config = dict(
    d_model=128,
    n_experts=48,
    norm_eps=1e-05,
    positions='rope',
    qk_norm=False,
    attn_scale=0.125,
    init='normal',
    init_std_up=0.0309,
    init_std_down=0.004,
    lr=0.00266,
    beta1=0.9,
    weight_decay=0.038,
    schedule='wsd',
    seq_len=512,
    doc_mask=False,
)
Below are experts of layer 3 (counted from 0) of a mixture-of-experts language model. Rows are named router (the router's row for the expert), gate (a neuron's input weights, with its number), up (a neuron's input weights, with its number), down (a neuron's output weights, with its number) and show model dimensions 0-127. Each number is 128 + 32 x the weight over its row's rms, rounded and kept within 0 to 255. Numbers have three digits each.
After each expert's rows: "gets" lists some tokens that make up at least twice as much of what it gets as of all text. This comes from a sample of Wikipedia text that the model never trained on. Tokens count by the router's weight.

# expert 40
router:061112088129114150099088117171191160104191087124184092140104119148168112127113123169156171045087154110180122148125127163161112187132123087193142107104087131102111149116165107125139112153163145127077092140131121112122117079093137143164125087127084189086108078082134113103107141176090129147162079171080172181116148155130059154092114146170119115105180099100082163119159124142117149116147
gate0:123083151151124118176085118148132159159104097120109140066156146050135110139120144133128108144103125131114110134148141123098088053111154138108192038137165068118154085092171103133139114151039156137122164136170156132153126120154073116144125067147109137122167130146111101122112092146181114092118102149138076161134145150152179128177145052111067189106156158092125092127157123078065094107108
up0:131092166132110124120071122141111132138179132080110158054082179055162152199137130161160105131115133185151121140166134130110096135088086156085112109094191120099131110144162093142051140153109149171111111163183098094094089115116142174147151102162134131215180131104107130114118098164149108114134133178135108156096115147120168127129118123133103135109116188074118114085088116069049163158110
down0:055079100167140152170125141104159150134162186128126106116144124175128133151103116109066061144142118126113121092151179139077146096063113136152101141159200139146160144119109139127135080083164154119091130084145138098090165139149090190090072157167175136079167077123163130114155127117160107183045181110101161111129133133120054116125124094150124143104111173176161107186102121139132159102104
gate1:112127135089151071101194073093096142128143105154155113155100144145152130093085128100087105105117126114141133124127150136100164168159144148124109186107155068111028100161122110129133126117142064171121161156101113116174107178171153160102142177133136128144114195098149126138128095119233121061158181079158132125104077104111140068180165144098097108139142149098108122066119126149164176127127
up1:149202173104116090142128099185135130176152152087120116150152143087169123135143153074185062149132115185128161077115057168118098168122134088057053094136133170155116063201107123168142126083130146133159130149142088117114089125090142118124132173140107135132105085121115085138121137119093116126076134091193151141137143232143147134132113132106162088100139137166130092161131171107129105110130
down1:096137084098153181146125083139139155120158150131153145085141121122131120033095148185130146112140147106153123143096103076084119153148112176085183099123176145132121185149136137086116140085110133152149093115081170140121089120105146078143073136118067096128082122129078080148148167150192099149138095166109137125108199132129075155146076130088134086103102110221129125110172138062148154098160
gets: "ar", " 0", " 4", " 5", " 3", " 2"

# expert 29
router:129120114170099128076199120099112152093105173133086193069067144117152133196182142138196132130118116127141082144100185118158203108130140138173160102119138136194142089108116088147122128165133131083118125126168172143118092110187116157153103147148123116185116132145119151164134141087113172156115129177164097172172148088096121174149166094175119159119146123117046138113171086089088115125099
gate0:142150100093140126124153139155161178083217112121138182099138161129120150129153175092093153126145180017126187161137178153151072099135100123120086072179095124091147109130057118123086137118127085110138138101141158126063161148145036111152125096120160141080148098107122124109136096086114154101081128168125138150121143150107103150099143115189112151149148116172151128076174121151151086144112
up0:118156060151065127134135175134155149121170124118110204114151148151151185161115179112103154114122157106103173142115133119169127126055124092110111062132092147145131109144089119116092076157074052126137124098078105128112112164104095126165146079137178148075101138147096149179197082122134161133057159078144128066156121090101124148131156097152153166158160104136121079117182112144121142110176
down0:136198113112136164082115153141133151097112114142116155162140108125088150086122077144088098141063115186122129120146126145128117049112112140113126151082101173069173093148040183041144210191094154149113137125161108141107052152133100164192092110103171124151126108100123109159120106113124121091161118138120141168066108181168165117105112151110125142124120090140091127106104169165122117133112
gate1:156119119164147115136115151190158157115189124119133140137117156109107136121122155140117108186141112143136165129100083115141168155153176154133125140179104104115175108132107141145241138176111074117086201089093205136158143106111101015124159101139159097156086108107148200135128095103126147095104109132130095133149132136145165123119103168141141129160153072131135084193198109138163129152169
up1:179071129106139106169094113113127095127104102129112107143155133117139136113075122088111118163103142149109103092170144131179126111091160092105103156153101157100072133157162173130069105154137154117171088160115114152123070133164147100105073178144184111100128213195166177200122129098137110138117161084146117115105128149103162072164140152138064062106128120095051148109201150128096144102150
down1:133128156178106133144113147150142140090180159097157144119107071101140153139162167108080170193108151128141124131159090138129099107153125086150102146184115126131088166146143147187162115170137084200142154106182105137152140077146111122129141203175131142107086133156096179111119162167149142147074209122160114126108129150105106101137090116082087072148116165099107116072157078191167147162201
gets: "\n", "C", " C", "P", "c", " V"

# expert 24
router:131104155173137134122148111090113115163100115181059146126133132163082173154086218116141113114149115106140162097142130125100151124128122155157150097132099117120102108150117103139115142137101156137111071156142165096159059210130140154154182098121174087082073096102120159102160058095134123183151107067143169180133129139105102140101185159180145098165054157180117118131134125180139082086101
gate0:133176105175187143132161170100171129114127103059100182144094160130159140135154144126102094163200169098104162169150125114158131118106098087143066125117121150089134138149111109115117117142172121167119119160114076169145184160123176092097091104155199157123132156110169168153089106063134145098104124178126112125180147152151149106052148162162115068138109066143080084112166093098107154134078
up0:112133089137140108065137088078142086098111102127093101135148123140125128079191132141133100115074136117138135116152139107121123102072143095140072147149125136091092175129110097092194132078140107182127088175113097115159123176158149130087105113163115118086100164131171178147087097121138169134070115114129202192143129159184105109126114116174111057116138087149134027120131125128119129220106
down0:090193122114138104089097136175119084069166019224078113130146119174106212105159088132102202119140125105117091108112075158136149147159162172130102162137152117094144143188093094144149124136099124144099184124144135117150123074129169089106154147124052102103163095137137113180129109151156119101165135100079148142117098161168153114130157107111117136068129168117137117145109118120102136129126
gate1:108156136161133093122083151135102117139161119129115094155105141163158179143093141097147144086088092126163158097137115122117160121131142132177162051073091118115130163104065126113124193086105165138095150126102201052099218066139131091122134182145191134104137179112089109098145215142153115102132120120106127162133137168121162100125152179098134162145171082108110162091151141116130177155170
up1:179076106123154189154147103091172098141069162115151131116165098059123100096164100126123123113118134138100125173131121129173106129119092152079118125142136113159115093096233147181178059167158053099098157117135129153157071150144157120110124053118143093182140104156159127150127114143114126138142113087124153072127078095149141220147119066147077113139120154141129103142116153157111097124099
down1:084092097197121148124065134154207117085114211069082135172190107154154123105145119149140107133093133161150122159164137084096130165121102127165175100108114133098143125107160163117099170109112149116149174143081188169108165147132128132124159195143141114149149096121143135118114140122119069179076168100150113076093081127090139190129125126117155104107096065135129042092171134149135151110125
gets: "\n", " L", " S", "-", " R", "=="

# expert 22
router:078147167132096149123114127097095164129092118132088124159172160130059114147150101148132145125124168114088104090107198141150102146074103098111079145121114160112177109186111118140124127121199088065113174152127161134096182117130124111163102102101142117092089122145161108154093125166116126146150172164049142105108178113116100147079180159130044124161147086154065097130145167102126164196076
gate0:148172145169136098141084105112120165070141064175121117060133091134118158112105186109068191104197164161122132113151099162160122102137154148126111148115192157087064153153082129121147157076161146138151139140121133159127168130123196050128156101126174105185126159144139117137111112109123135134168129147115105119170155108194099133199097150122075155147152141136095155143167072120194156127110
up0:099090113105123181150153119118120119126112185101175167186098174164097063170134113181180097114063074094110128131100175103139129130168107122179180118156073075144176112105165107130111075198059133141116143107134134090119102098125068164116159132101049115086114111102149135161122157128106106086102080116133157150097120178110187129126136089104122138139085102112156121137155151100098080110104
down0:131177148146120129193101119090175145144078132093115086135135136083139143179145099178094109110216091169161170127089090173168093092114092128080116131118078134168111165161096089070102153105106157114090172127105196139095134078164124107153158076191195104129143089132142116181117139150122145163119090132102155141112103109132109176095179139140091149123082096143093099130195157104114145109128
gate1:130107108155092157125076176146163058077158143081117138145128142097157156150144112123139140182154104157215158157123099111134145123116183117085135110085106147182116136108082162189229112112146129125159145160120117118137113097120092100168116135139123130164120171121103128117161178150207122074118192149180084137187120105111138115188174089092084135122083160136114119165157140110138111068131
up1:157116101141128143146148086096124199186096156167164144111113108110180111049129095138139169111114204175075112166094137140115123164086134158144125113161127099099081118079126152078146175113111144131096093087146105096155094193184169141143157094083158086133155175176105154102092146089094157173135110092114165134177097143128102166097089137148122161134140070122135075094140098168177157160119
down1:164130197142187156126202096150142084165102133182133114150095099056178103106148144073089150129170147145105124070129109115130122168051143136162122114132086139135069171102145135115133159120114137103126146095150120106171182131149206089078096169141172122134165172109126158088147097105082101113119117184098106125163096113116111117138109140090130069152157123080117120171092187075141109161159
gets: "or", "th", "8", "7", "5", "6"

# expert 19
router:092149159095090129110114157127125179084107091120147132200151174149097128149109103166174121073123124147072111115150210084187139159155117161112152127092087138077136103159154117168114126137155143071149116141075167169164128090111134100164154149087146152147059099167136062167092103131083179156134158124097134186126140156124107141090139209162156150126178113154163127126175112108115108188146
gate0:164099166116103096144134126076079178121090115155111184164112127152145106105160169150139112136125127100122128138093119123120171105175121141159131110165154036096118095067125065095171095156105140128125142122071075193122114122146133135172123129133086115111074089152165084133136132112149150135104210115154120151174160108172101123177097147113083168180153102117135126163230083126175086141155
up0:107110138089102068141174098162120126147098157113091123132164129119150112189096102074134103130108088178134100084143137149143099170215157134163120079130171174175127139176113071120116108141122138104116131098081137130063149124226164146138103063139165103110143101130119090107154164158110109119108098174105121103068109106154123225170139139065128122090129134166128075120139163149140098115092
down0:130160146177125117100111149098180110127153155170173134060101192108123175123130137118065116133119132083130110149082097115135129157133103150115152168154093118102121109143055078122140120091156130186065121168184127095148089080088077120109105182162095151153079127116092147104172106135147111194064095101129122144200118115114099137163129196185159144179144165100088146104136126069098110118130
gate1:136128183135173158127109147136137123134210137097154091142088062128129189094165118168124077141128140110147089102081118075076073088145126097139095060125154073127131080115118115071175136133144157211116130118108104138142152133148139149073090173110149151115104139060124149163155080095153118146097067160157140129160115169139189074125150127163163111073181140147133119162100139118107117072130
up1:144103153159155160163113179087081168123128166129117086154106124115122147084144156170127191080133156102144104161194133062090162042106187134186133091096103127095152079111135120173187154161157149138117197121096165191201083131146098114097084134137146178110147150155110149152142147064103136126153125173088153141148126139136132073118163160157115136118114106114112128126125083144070113109166
down1:124147166090093157138103109158103126120135191145087112135117109098207054184151087126152161119161149098119165067145172140158181187175148173108079146093177075185174157144168216130127117201101195124151136124135123119129148108130131142179168106139096166083151169142136108100139148124125117157140138130099138144099080158116176087165073131085135141172096120144123122126141128092122101148112
gets: "2", "5", "6", "7", "4", "8"

# expert 23
router:150183147128158142117120075148109101131170135086080153112177118069132103097134095103085051094135135110127149067080092118156168126121169184140085187158118130053108136175117169112107146170120077136130164176142101067114113131092130126136154151127143074147101148183107157119072131122166033144136130077170110109111143171151170116093148121140124071128117131099192125088099133155126123166150
gate0:194103073076119089142187163161113102191121136152120176122157140057103100112161154105106173144112139205149190073161119130104128215147121160079113127124093122108105147143139125144108087193102124141147196127077130077109121161153115120102151140115127156127113133138167125182130120131119083161153157193126074126175119121107107145135117098110120145141060185168170074132162089155113123120122
up0:096173149080151154107094096093131113068116094108160153122119102111139113130100148121187095075116080124175090109066139217172123092187089119140024123127128157181116124120111107071160088132130145139143144124183082144105121105098152124116146094150118174167143103152112102102166111106141180079144104121144128172067129158088089151092146109152120135165107123117103109135119141044148091107071
down0:109165106135181123120095156149142156221120133054089087133145118160142133106189121087103091099066135156109146127103148187064211158087107171120124131153133109135116096191151115144156137130115064165074128124185121125163113041127138121087161144149172149130081128185113135074103119077103144127090103136137162160159116101149130163136109125133113153073182123137178143151161116130130142099110
gate1:081067169136104129104125161145145145141140089101199110116126093091115130118160118070144132059142093073172123158201142084051110152137124115130164143168152149080140134111155142143099058170158143152115119086119140068155142145142155122167081157058147094121153116152100100123126119168119121057081142149104114134114121127205147074129159167134154083163163141073094165088148140159152163126144
up1:090052150154113131114118149143177120072150074069168142089104099124103114108128146084165176114138095111136105125188097058145123092117145113179146122148072131161136179110147173185132125111198094109113135111140150112169138087158141109145088111112147198161142144141136148109109122128158132128093081169135094224154177078131146175059113144173112121126136131121095180141137099100140126102194
down1:102131134107126073096146110087112131131128157125110073130139111161127084138081133091112054172162156115176118185144095078152107083135114201183159069170202096145164088145136152103149071103138142115137136106167126157124158117164111148112113100071169088180087132095143111188136129129157048147141164102106086101135150117136122113170166155152185084064096106165107155113132147161129126116086
gets: "a", "ed", "er", "o", "i", "es"

# expert 10
router:127100133086129111119108159142160099142077184108103105150133084141124188149136117116144106118150066165141148105145098130156120095156114151101154173094085062141133113140081105179147123176139128151157158119127075085038148077110124174124109136104167168097152118096118073114163187122080143176047132148068150111187169076147106165122133111108133112100154089187111122175102099156090077145135
gate0:064114188094118122127098120094129205126119115096189157138037117112111085116120160180165157103137159125132125124153102098161126160083131138137082133166168119142066143100147159104169067198144156176219168140169137119139130151155139103076149087099125161072115076160154121176118169110135182082136120133143123114195106148117097149141102138126093118134133095152149149189130115129096140166136
up0:118154142098178115128111074161112068145157116140143074156105184095143164127134195123162137153121158138106134174149105137126096136162093132103140122137119104132093095106146154077078149106051166055164161106139096103104118154157142145125167120064134089116131138137111157152103127091112110104168131053129168125169056098177127148102069203110100198135132138141107115064124116147145079188092
down0:138100150081082121157106184138147097115154072158128193143103147139111088121112119175149174144085153115154151119117078060171206237122159149110132158108161182143119128088125082157152122120192144093122140065178169142082098104113099178106141159126137122147126127126100144150108113089136135084138124160062176128169146102129186121170124170112149146094085097124159129110117131129074161156121
gate1:150188130185069061143164147115110139144101174147118146096104132115151111163131153163181166098087204181118158158200075147114126136186132139169114054124126155176148140101180143125147130148084110117133089154100094125128146093140101090172152093114105120100081063122102125148124108106122125109180146075168128103126146179148173082200115124106143125115132111110153090070138123136063097158119
up1:070079156137165159175139136028125103113124132118161118150151137104052118120071132091140113123139082090107133116133145116112114135071111124175126148114043145136108149179079117195100095123098141157142095122097148083104131125089140158170106118133116121098174106124101137149190148085156069109070136160149113127056117161108134119086103126094120132156100149077150050146098086113087092081143
down1:115188084089173127126127179150177126145166164150132099097153124107160155157157130152146117143167097079136123189205047122105130124224132135126153119134140131088125121154142073148152112135109147091167103137092142142126140150133161128145153154097131119109164098056086040073094205131141157119103092116159128098129193094093065158146136148132151177128095172153155106126149161087126127121154
gets: "-", " 1", " (", " 2", "–", " in"

# expert 43
router:147126098098169078108174129107118142177167112128119133124093121103070115161089117127147093152120117036123145119067150157146139144139133122194176150137180134061136150142143155125181088149158160163134136181121176180092126165091092172158172079125161057138145121078133177122140085093119176150127110159132103117126129109134063108143108179122114108196123132116135107227092138142148100101146
gate0:106170110166129152104120131114166131111068193155096078112123143109141114093090088188131112109160100101116132135145115103128146124178113156113109113133126209076151162178113170177171132172146158118076153141147127140105188174088122160111069087097090149145192077107155095055135109111149107134112120109129129160103158126196155153110143153151164219146139068155137137086107110166139105152076
up0:070140147138125153122097135120105092125102166174112082144159101179127116124082103108160085103117104100130097161166131079115172118152049156110137103099150190080105151124115133147112132193137120129058147128162114133096169089064150099133113134053085093161154064093125099054141100132153171102122129160168137157084140105168157214103108125142170193142133124118137161091122123118147149183101
down0:152138139167099152148132145126142129185128162098117145153131109098171072086152176069138108181155133179132134114156110074146080128126149059072126131120092050145154158111136147123107153080121172131184164106185122116171072161122122162126207149134109168137082171143140152131129155105054094169169115089151200103125143110172138113162131190140164095131138128176107171122072098135109120135129
gate1:089145117155082109185087125119132131110176105133108128138155082073119146117167104068141130114161148168163142095130052127159110177080177147089096084148092144128107138131147100200168143168127109031093093160093079100132071156160143153121144090101120120092132161144145110160132102163166129106101165081125174138157142206129084164130102150096109145071153198137122133101118111088117089145105
up1:139143091120138118142079142041073113051101120161039117127165120097077115122103096130123082158139137083153090146116136115134182122105099139157159139111116161144167076148136101100192089134105163102123103143108134115116108157107140171108145133121111100130151174129130199089171068138155126111157121116096126122135190188170091173115097174084148131120197092156126102116107154128175053171153
down1:097129140152140183136140128132103117109064110140124105167115065152101119108105119174128146115146114091123132183130152082151171129138100153188162106081155083169155110074156012123099138126175097161094086111094117070166141063123128077102141140093184104162118150146089154139181118087143102139083162069125119138111120144114117111137151111174134157113107125125134188179206107114139109143189
gets: "\n", "ical", "ir", " |", "==", "."

# expert 26
router:119170094154122179121116119146143124083188128186123163110139095122132138086160040116058094049162142172174108103181114157109182129103132153101072190119186154117154147102122144125116128137147177141082149137168061135161117093092127155088130114133151080156064107101126201114138194103146171099137104132130123122092132103119090123154153099122113147102156122147119157068098184155124162118145
gate0:118047124166080102109125137100126125131147093157149102097126103124082152179149156119063135093116114096092133148111096154085170082148087182134099100106154104094158127092112098132104178108234153121068125078120092120157106112155061127124107126145127116179227119142082074080092124149113172122134126169096111144086127116073081141123171132140157147119084098087131136073139121132093110127138
up0:131134194109136115115065129201162106153124155131132070162126076168161106126092100168095076143138138069106176111099104107107140135151161127101169138162136094159149143134137069105162162169144122167067119062123156150146199104126108125169083082149122183134103079098133105108208118144130073149094153168090128065182129093124157101117137124148158158092141115183108168125091157147096149121120
down0:217132088167082073127156103146090139113135133139133138087120097084113232155168168191146132138045175133168156099136096065168118113099100141094114116125097096177156120075136081125151134132150095116190120109177106091154171170142174103106170112162162134105091148103113122193137096163113144148134113094145140096094146107160136135127115128161145127163142108159060117192136125130137106138155
gate1:133135183145130119143139099085096080113137145176060144137141140124169188170138059094097175177147079156113114201132157089131105142129140084121166180120147142115156125181095156145091125146121102171125114156099141123151144162153109155096088148126172131150123158124149179127138118099166115084083178125214103131116197094112131153090162129159077104172117171124072079153132173101085184156146
up1:137121093125122140100154124156177144128143134088145111137104113068152104174150120117148106142132111130121117102117132178069065128079074138099113124191080095111100098121130127078107145163179108133136152121151109050036154110108159132132152148126117123125115071047037071180132187127146151147162138086155101126110148142098131153191082111109203178151097134130156162155129117077147119114129
down1:145113107126110128155111106176152130130229079122114104069167151136103134084133105184044123138101153116172131110087126136131159099113118135143118149173138125091082157095173094159110112144115108123137151141147144196115152143159181129193171110192159066204099044095112141123131113132130058095121159123090138132100164111125082107115158138189123162151127130135164157152101110137069147132173
gets: " ", " the", "is", " an", "on", "o"

# expert 45
router:100139136147104198183144140149191121138155169142159117185130127042084107163164103107118106153143137172098140161183085115079129097178117117142200125110130122143177124108130112124134155111109133185093105129115140138157178128157081074092067130122164127131181133134111120133150150181141080056125174106112151098144202117101056152194097171129116144172108166129127128157112119103102090133097
gate0:162071130123155058161151113126134157076119100131140147098165141122124167110112140153181103059097166123171086151148126112131130110118089109183148139138172092153067140173091110102104082145109110100158121102117110082155158086174197158135086066102189145096168119077137112081102045147156167062126146120156150125145122085124104171166110163168119139125177089118074103095137157117124159124156
up0:115192107056143152119114146160122074047147120170076071110158082138138086126116137154046160155123135164079100117143117124162106101152145083093131115122129088183138186150106082126126197122126100115137090084137112155117082118191066163096141129147082168144091067133147116163124181097180116076158130114130141163116132132150137141088114125088132104162160125158146069096096141117136091161096
down0:045109080089173117127095147123106164104140059172154153172113116118118121110169158110126133091156122157086168142156158132129150136062117116162169167067078129183096090125075131135144125152105165086050084137096069186137130101055114113113118127150116137138179126104127069140136127129162122146131151130070082161086133139138090093083163120133092111120104083088171110085145094112147185122098
gate1:142097065210088124120172181187121116149175155107120090116158104103166123136120106095092141119092151116102084131138156167142119073160155154145136176110129118164119122100148102108111162130166107198139172162133075144178132096133126069167129067100152142115131130140227123106116149162101151122035089073120169139160110105165165120101085155122111109103106117115126109138118089124099207133158
up1:130113166135129086153145144140132173149089106131077179184119152058140166134137131139119059122144100131094164146115134111134046119119090086086093103108121135114150159153171147148203080075063136086122083101103164105133106137132117141126166137127057148143093110164068115160156106082168159130123130105131092164185198158049107129088134129098175119154124154133078148137116106085176102111139
down1:171148105120198167125147097134174122087144074070104109144152171146162050176127130132103150091136125144149179195175159149104164127159160136140045150106170108108170154134086149120124130188131117113125168126111195138166110107163130104130072138076134094127144115182119164175154107130143152142099152094135063127173134125119140153168136115081162167100174155077125131108193160108150142106180
gets: " of", " and", " with", " for", " O", " f"

# expert 30
router:110158128127091109102171133109051111118112181176086200134140121099191095151134103132054134096162077087108082141139139156125122108167138105086129092089122144116141100120154143160170147099088136136164134051102116142123131091067101122098093101108110136170144085137121151089153156123159132056198133098146139149162162138099177147114136151107086103123115079137154186187078141112174163066151
gate0:139166154109139139138133162163133112150121118123166115164214193137125105209099168076127143185163105121140183150172099052090092121147090126133118182131114078157148110109173100107125072137174116096145158105116156092133146093163160091146140192165153124112169130181149158094148063154127108142129133190152121118132093167060149132102161137137114111172091130144140078091164177133067136140121
up0:117122041200085113122092129141124118121174160127135073075087137051113114180085118127101157098090175173152071143124143109125074114130115131097124090170181222111106182144149115120104119087154063113150109119168108087133141091115092139148163121158118096144104127106108140177084109092131110160124099150058141205138116174130099112158160089088129131146156100092116130116109081119145135129154
down0:109147133089061142100142078125044095129097149118086151124154163136149148150172096159111090139141180118110122147125095091088133116192201099132138087142080108137118168129084113087137118101100112101100098139113145079144123157155130081225176175175157116116110097164125148102127132122121078085181103153091164158117130165140163099100068152098121142128122182110099157144149130080171091095061
gate1:116117135110200121160147112113156126152173070078108129137151127109120139084077146097132211110147142117111085148134121125094159119120142112179152105160147139124149117103080148122095129141179123045137114089108155172191064159099133139150113175205181112109165150128079158163108113077161132107065065115103144161165112141164134057108147148113070122130162131116166197143158140111179114110122
up1:157122107122070110137148116150123108090096152124144129130100061134152076054150121091099050154173131110116161130154088125085162128147131122120152078125137153070120111080115194150184146157097088140116149128177111102143170125133121098175130119078092093252119096142131087143078130180129118095139095137126122088126157088166108121166111111125088125136156100081192144082135117118094163092089
down1:100079144098124113113099153106164113107132065123178198116085176069126135122103122124140134110117094150183081119145136166139095178114098045121141134136121149142074129157130144161162145111156118128070116107171102085127154128116127131145085160184129139183151229110126079146140088085127106131071109108190117149154142093123157105185098094105157166116124115087170121120187098124054158167136
gets: ",", " ", " (", "e,", " s", "s,"

# expert 9
router:102156144073131107058099144144119134079093079121200079133135115131167145111133106120137089133165153110111097167122080102110135119159107150104055107154149120121172140112081135139149153052174108126113099122133163135132094079152128114163194143126094136146100143133143182136107075069175110175145053117145081111144127133118118095189101098112141152078133090086136138062084169100192118180164
gate0:121120166089130148144106073144095133118138126143179148057094072093073161105108090094140103116095086130128114087103164155109158112157107148116136110067159178124121101042136136132099079186141154116116114128131120145151116082118117133080101085085191112130156199062130168117111111122189106190110158140169132142158121114194154089074186096115117131128175159083105147162130118123073137142166
up0:104173136097103135145091094151122127148222136132150067072170111124104107113176135089150124133188104149137143121119175154092215122124128172087104084127131112181161104109079117131106119165155143118108171127127076141119113125155108168103173121116150077208113127098109138137098126133143115135151154143212124160089130092141130108061139115065126155103147153121172127106121096057089057094161
down0:118102159096143168085115128158191144161097167093081178135149103142106178112143091163104157161134133107090138156096178131148168181189163086099118093093074166126098111194150138080085125105163156127123119163107114094164156119100156174167062160126058156079178099107122123131127140094167129063125160162099160097135175208125155130167106131134173174159119135118159115129146144164119145135160
gate1:128092102178142137123057145143110150135097126139193165087120101113176165117157125111144190117149104095090141175067082172140150125135102147100168110142137095140154141110068114128173164098074152133135077112150146146185138130160156126128145117084086181134176055086125100106157119125176161169124153130132102172155150058171098050127166131109106147090204106173131140114083127100104120166141
up1:075183119082125104155117051140138135154120150122148149112122115131146125148161132112176144183138121100178113109108157114076123194098098151145115189117127171176155135155148157146099112145065115196145142149064144170093070150126107168095116107163113138141118147070099098154136088126146148150093088164173150120101114217129139146139139065129077111088138149140145164159126185070140093114205
down1:145067118179146098094107143103156067064106188149080114117135151157123104159103143132094163140127148123121182157146102162149142120146131144148121112125135146140188088136163138060074089068150170080118182113188107125121137114082173089173082083089085113207147127109140137097188166165176130115143173158088137120137115112110139102188131105134145141171114145142168197090106127155128174121098
gets: "y", "a", "u", "er", "á", "ol"

# expert 27
router:101096083169120175205092122190129206112100157172147083139146117094099099112127145132166137178110167085136119125135066108123055149089101159164101142170123167117116181109105125202226165163146130129168159154104089109103194162143113134105120151156085126118139095111139120117097099135141152087123106146118121127113141113163130139161171066131107133123142150089137142138043154130069138158114
gate0:110111099061136154138118104106150108125133094157125113180134124122122182203097177151164212149115142091120190198098169159159139139089154131066100116092167139148117171125079159158152065162179129143162110101101100122128146160119113170121101172122126079104113090102080150202074121097130087094121113111098121152125115115124143137128161148088104167087101099112094068157137188068117131113105
up0:166094119135115138121133166140150151137117113153130150129096114172110126043062132163169104088142087112159100090127107067168164099150122172158143134150102146124132102111141088105153129151094185164097106117189111139122128103094193158144169176160128118139141139133168114115152178057090155125115128146172093070096136107146144125163075125173099131182192093093076212108111099156152190152171
down0:119119098139119148118127157137156144102141158159128135073150149151088080099153119139136165134184149132147137148085126129089124173083126095169045149177063084148108147100086119130104132124183164168227141098107139121142190113154144154105184104150099113120102127164108091138145111151111178160139141163178126134128198130132052087125232123149081132180097137120116085137145167122119078123130
gate1:092186122068180123094084135104123087159190123150138153178129136109172116119121144133128096114106107127142117133097108114181168136091134210108149177130140102096112141088108123112143116156142107185102164158138134070145119163150133170137102090103168118122191067131144147123118175162119134136140138132172159125129169091087136148152079121133137090155077081080244091103073160150071156149090
up1:159182141172151170176134149181158149117136179054131118057119146148156118153159124137145087121173175099167159096079091166071166169085098121120109115133117113165173074165124064166142147131128135118137143075159105131140145115165136113181166098111123156102072142138076101119113102170165080148064127170177108138100143146156100079083145126143144138091131131138059104133164102124139116055142
down1:059131144112123158075098115123145177165120167111134141101130129095148134117104144113084148073162109146102119164102168123151114095080148145184149097117116143110136170133138162194180073183182138141091138140136151154109171117110067155108107195098164073089155088144102112118090122134110167106097095161100155097101081115154139155143110124129084096111106104068174117083189196159108166173060
gets: "e", "k", " g", " to", "ed", "en"

# expert 15
router:209182169122149167089119166108153109126128165135135169154137078107149134122083094145096118128180085123108119137172193153075146104123135164109158049036152155124169073129119151154115074121108110138127163143085099116111156145129151079149108138129094145124206156187084124140141132123158066090177152104095123100119077118101096146183163159118131155133084141162091103147104105132168079126108
gate0:125121135133115079129136182134113153113082109170080132108128120140129119128142104123147100093169117072148093101151127127121153077116083137171184126138198160126158121095115086178116061180072153169117116122112173132088118096109128100142165145116132141120138050184134104176130111113103097146115165099050144137138198201185150133195106153161170158117135095116116176136125146130136115152225
up0:038103105162116098187177171151128151118132123183138106125148093092148145168118148136125198135135125123122180206105128107151094126124152112157092080086133137142148131085104162145171160152135170121132149122130135161161136137110172110155096185120147131160167131127185088108113142065155113126128089164187126184138122177069136109078174186100084116157172106187148060149127141086096093149127
down0:183128143108171102095135143148180177107066110130106191136106153150200137125101134113119169107162142074128087110187144112093167087093081108123175134103149118115183098102160080130107076147137136178096061149129139115114139160122150104134092136145143152100093127145135124181083135125142086146137106101118069125148144136176156086153119147203145151112117148083122204112217122145132118149206
gate1:121075095139100151090088116138074152120158113118166101092104133115121094113144139161127128122104086158117088105074128137137154107116119185164122153111149100166112139130190173135158103120171124078158177178130116141214035148165125171108211093199114131174129134118120096135129168173138101070155149177172130105138165134135151138142096099099149120106146160105159073159122104119078158088200
up1:106195103149106165124162124125185137110126135095141154128192121118093106108180123137070095125131148169095129070156121162067104144132099110144150095065139100158178137142144103193197079108153084105136058131122131041116104108120131088099099132178106154178151121143149095200100136146104117156119120128155070134134086150139093120135127158104162120064157118102166141153138134111091052167165
down1:153161135130161141101157142112132075098138164102110212115173131138129156087125194092119127148106077194096164191075117141144134120157091145135089114116132106158117172088097135164127097185091084118157158106135097111136107065099136171113118182114144151104167096134160143122143124151142087117132106076132131153090135121161108095130142092176114113160083135191109146143166186138182168144012
gets: "an", " of", " and", ",", " I", " that"